Weights of a small mixture-of-experts language model, trained from scratch on English Wikipedia: a sigmoid router, 4902 steps.
Below are experts of layer 7 (counted from 0) of a mixture-of-experts language model. Rows are named down (a neuron's output weights, with its number) and show model dimensions 96-191. Each number is 128 + 24 x the weight over its row's rms, rounded and kept within 0 to 255. Numbers have three digits each.
Before each expert's rows: "comes before" lists some tokens at least twice as common just after its tokens as in all text; "raises" lists some tokens whose logits its average output raises strongly, later layers aside. This comes from a sample of Wikipedia text that the model never trained on. Tokens count by the router's weight.

# expert 1
comes before: " ", "the ", "\n\n", "0 ", "s ", "1 "
raises: " ", "— ", "1 ", "2 "
down0:159132133156138096141199091157139070111140112179118083123127142118153157097094128140159142118126101135132127140073171113151088166147090112131097146118086192106140132173121095132127085151116148144095117158134150122149122131125187122146188119111166106118168096115132140113140150107136132102
down1:133137134169098134105127123083135161143166122161144185132147125122120126092128128097149125129158082140127129146110156162166078126120109092124086092110140146118135137078146155117109111106105139155150147107164091172163115077151115103075099133120155178150092121135146109116106135131173103094
down2:121094123112152117117082125135142161111109160209116098114114173124154176147139153129160134123139123115110151153115089071117138133129125120126088132139093153118145123148147133152128128068112134129115146130121132101143100146106141128175129093092125095158157143152114123129121142139107176137
down3:071135153142158119134126120152135099158117098127126134136080102120137121139089154148131121135136093090171154118136126109129164111139095145155149103122168123127126159134099116136157153110153121168130146105122150130076103125152136145090163110160106163137114139158132073157121109161158147170
down4:116137100166130136171182147143116107081160071112090144133120130111089082182140126125092114148105114112120116099128135128098111125118139120148117133127090154092136119108151144127120110130127145128165092129127156078130123173096123129142139098132175154101152124072116123114135110117114090129
down5:150105141203097067106147118173125134161116126095105167147155111076138126130073135146150080126140108127166147123141139173112120132154136116141142135156099154134076087146129121152137145127121106119140109128091127131128133159128088105098125171122115165145136117146119122125116157167168110145

# expert 3
comes before: ", ", ". ", ": ", "==", "-", "s "
raises: ", ", "; ", ").", "). ", ") ", ". "
down0:149139086117091131132098116198075135119108076131133136124167095092132131140111155156148133147147127116150118132135194106102141139138097098147140142138100123151151145133161105092097122106128133121151144149096154092143134170144139113069103124108076105110115119115131155110098145130119140124
down1:101097108134119086096136146146163155141149152143192102109112086131147146143100128129140123164135151092086099106156106164099148128120153142152086083129079141128128145150121143152107201142118129099145118116114145130111173157122099134129090136127159138147114141126088079115094134116166170149
down2:113139112112102117098123130129099100136129127089135126117124159123118138156064118157135078134147110144109187140087150127170136128147124151121082133138110114099163101134160149148113121113116136131135130157105152140146159124125153134139132144159135115122111147100099163123147117153113085098
down3:119129115135144133141108138122113133138145107124148119124117141108126103143112118104126136134139142119096143134120132117103126150103164102131132149164123105106140146078134127133089129127110109120110121149147148155121159116096135109155112134125153102125110136145124119111141091087146146140
down4:110157140159135133103128107076126132150130145139137111160157089089066074142133136148126143170092141121141139132101127110150128152169130115136126143173141109116109112109147147184102119143116156143096148149123138098144107132133151144129121162146102110132129141112095138089134151144103154129
down5:135145162117116115116128114138117132109152079139124067154116142145117125137155155155169105165155121100128135145126116151151145087151097142140132070139129148109100127123187143160096112120130138170108112183129106127152106145139120153158106136118140087141132129133163083119096093100150130159

# expert 0
comes before: "the ", "201", "200", "by ", "to ", "202"
raises: "his ", "her ", "later ", "also "
down0:126144083116113143116119142085109136147129130115115171156171110115084175120168106114088137119107120090122098127181118125137090100134100091095093147109114115160117097131143129132126133106101144104088160175141131158083112132129121164130140128090131189141121131159127105146113088130094107148
down1:146134142156141127165141137107138148149103116136143105126089116106175115127101131131126124123123127106162128110125148121121136165112109139112153104139182124112139143116126113127136128148141182137089111123134169113147133124141131099170122156130128127095103179153090118159180161090160127074
down2:159162142150165104133164097165084136124137167096161136114144048120180115118145175121147136151124131112147120099132141126112139116124098137135125125113116146130133113145131157115072126123115130167162117099131119089090103142123150079104140173161106151130139081116136115136156150088129135130
down3:098122126117170127106137106143114153113131129124107151125131112155116130137129161113112159136111089153096160087059075131127166153124156080075068077113105165100120115103086163142100154120119116123157121114121130148138080102132105146162131133153108125108111130141127095167119186128142129126
down4:147093160148131128140126135101088104132199173133148149115122116161159119127088144099157113133146101118126113156133161122135098107153146151099159121153111126104126139185153144103138111108144144075126092091131183162122138135111130168130132117152135129106128147077080132091156176167113124118
down5:135143115175132147151153114125128126119122091115163123138159094151139139147170170163147133135167119114127161142123151135139117146132137177147134154126118123110127116164118126103109150127136148125145106075166130146073145102148173128118115151102106157088160114135086102128123146147138116146

# expert 7
comes before: "- ", ".", ". ", "\n", "–", "The "
raises: "However", "- ", "Studio ", "him ", "=== ", "Scientific "
down0:123110119118153122102101114118121138154103127099152106109167181149143135072124122121145129154105133140119132072101114084094113135136137100183146120108124102109152135095136127128122139180142144103156126081109153136125086141155150173150138120143143094108122137111123129097113135085142159147
down1:117113103145119126142166144084131110143119116127066132105103102119132121156112148140135182139095121123141106125140129152095116169162138106096105100165115114154131138160106157112147145162090099168104104074151116114127103151120117090105116142169116141103103125139125177115120150139112090095
down2:150098104125156121164154119073117129079120132170124116125154120121108129141174115067118131149122153137164117148109120142138167160112133096171129133131120143144183134146068163112126119153141092125123122120121099151130109148140152113116105129126106183131126126173145123148142131114150146110
down3:129115172088124124111145107072145154118138156150142131132137139127131178137146102070131104097170147144139094110126118136159140132103135101130093161117116103121137138118136104129157146125139116127174142117164154128126160170112151159180122105096136154149134120118138110127140160122124143078
down4:132143176127132117145147126126145133127103101092137142141131144128171119162106084132161120135127113123087122138092162111088122165165167138108131129164154117087119158143141142113136084128155137141119110125126109128111078121115136122121132104100118089127106106144153149083160140098099156156
down5:108123153162067175107092096088114146121131126183109130117097125095108141164127151119170122100140149085126082133108106146138102126168114127105119141131137155150084144120111104145112120165096182119111108113138134141141152128100135107145090050131118160147131120094104128129092139179160134133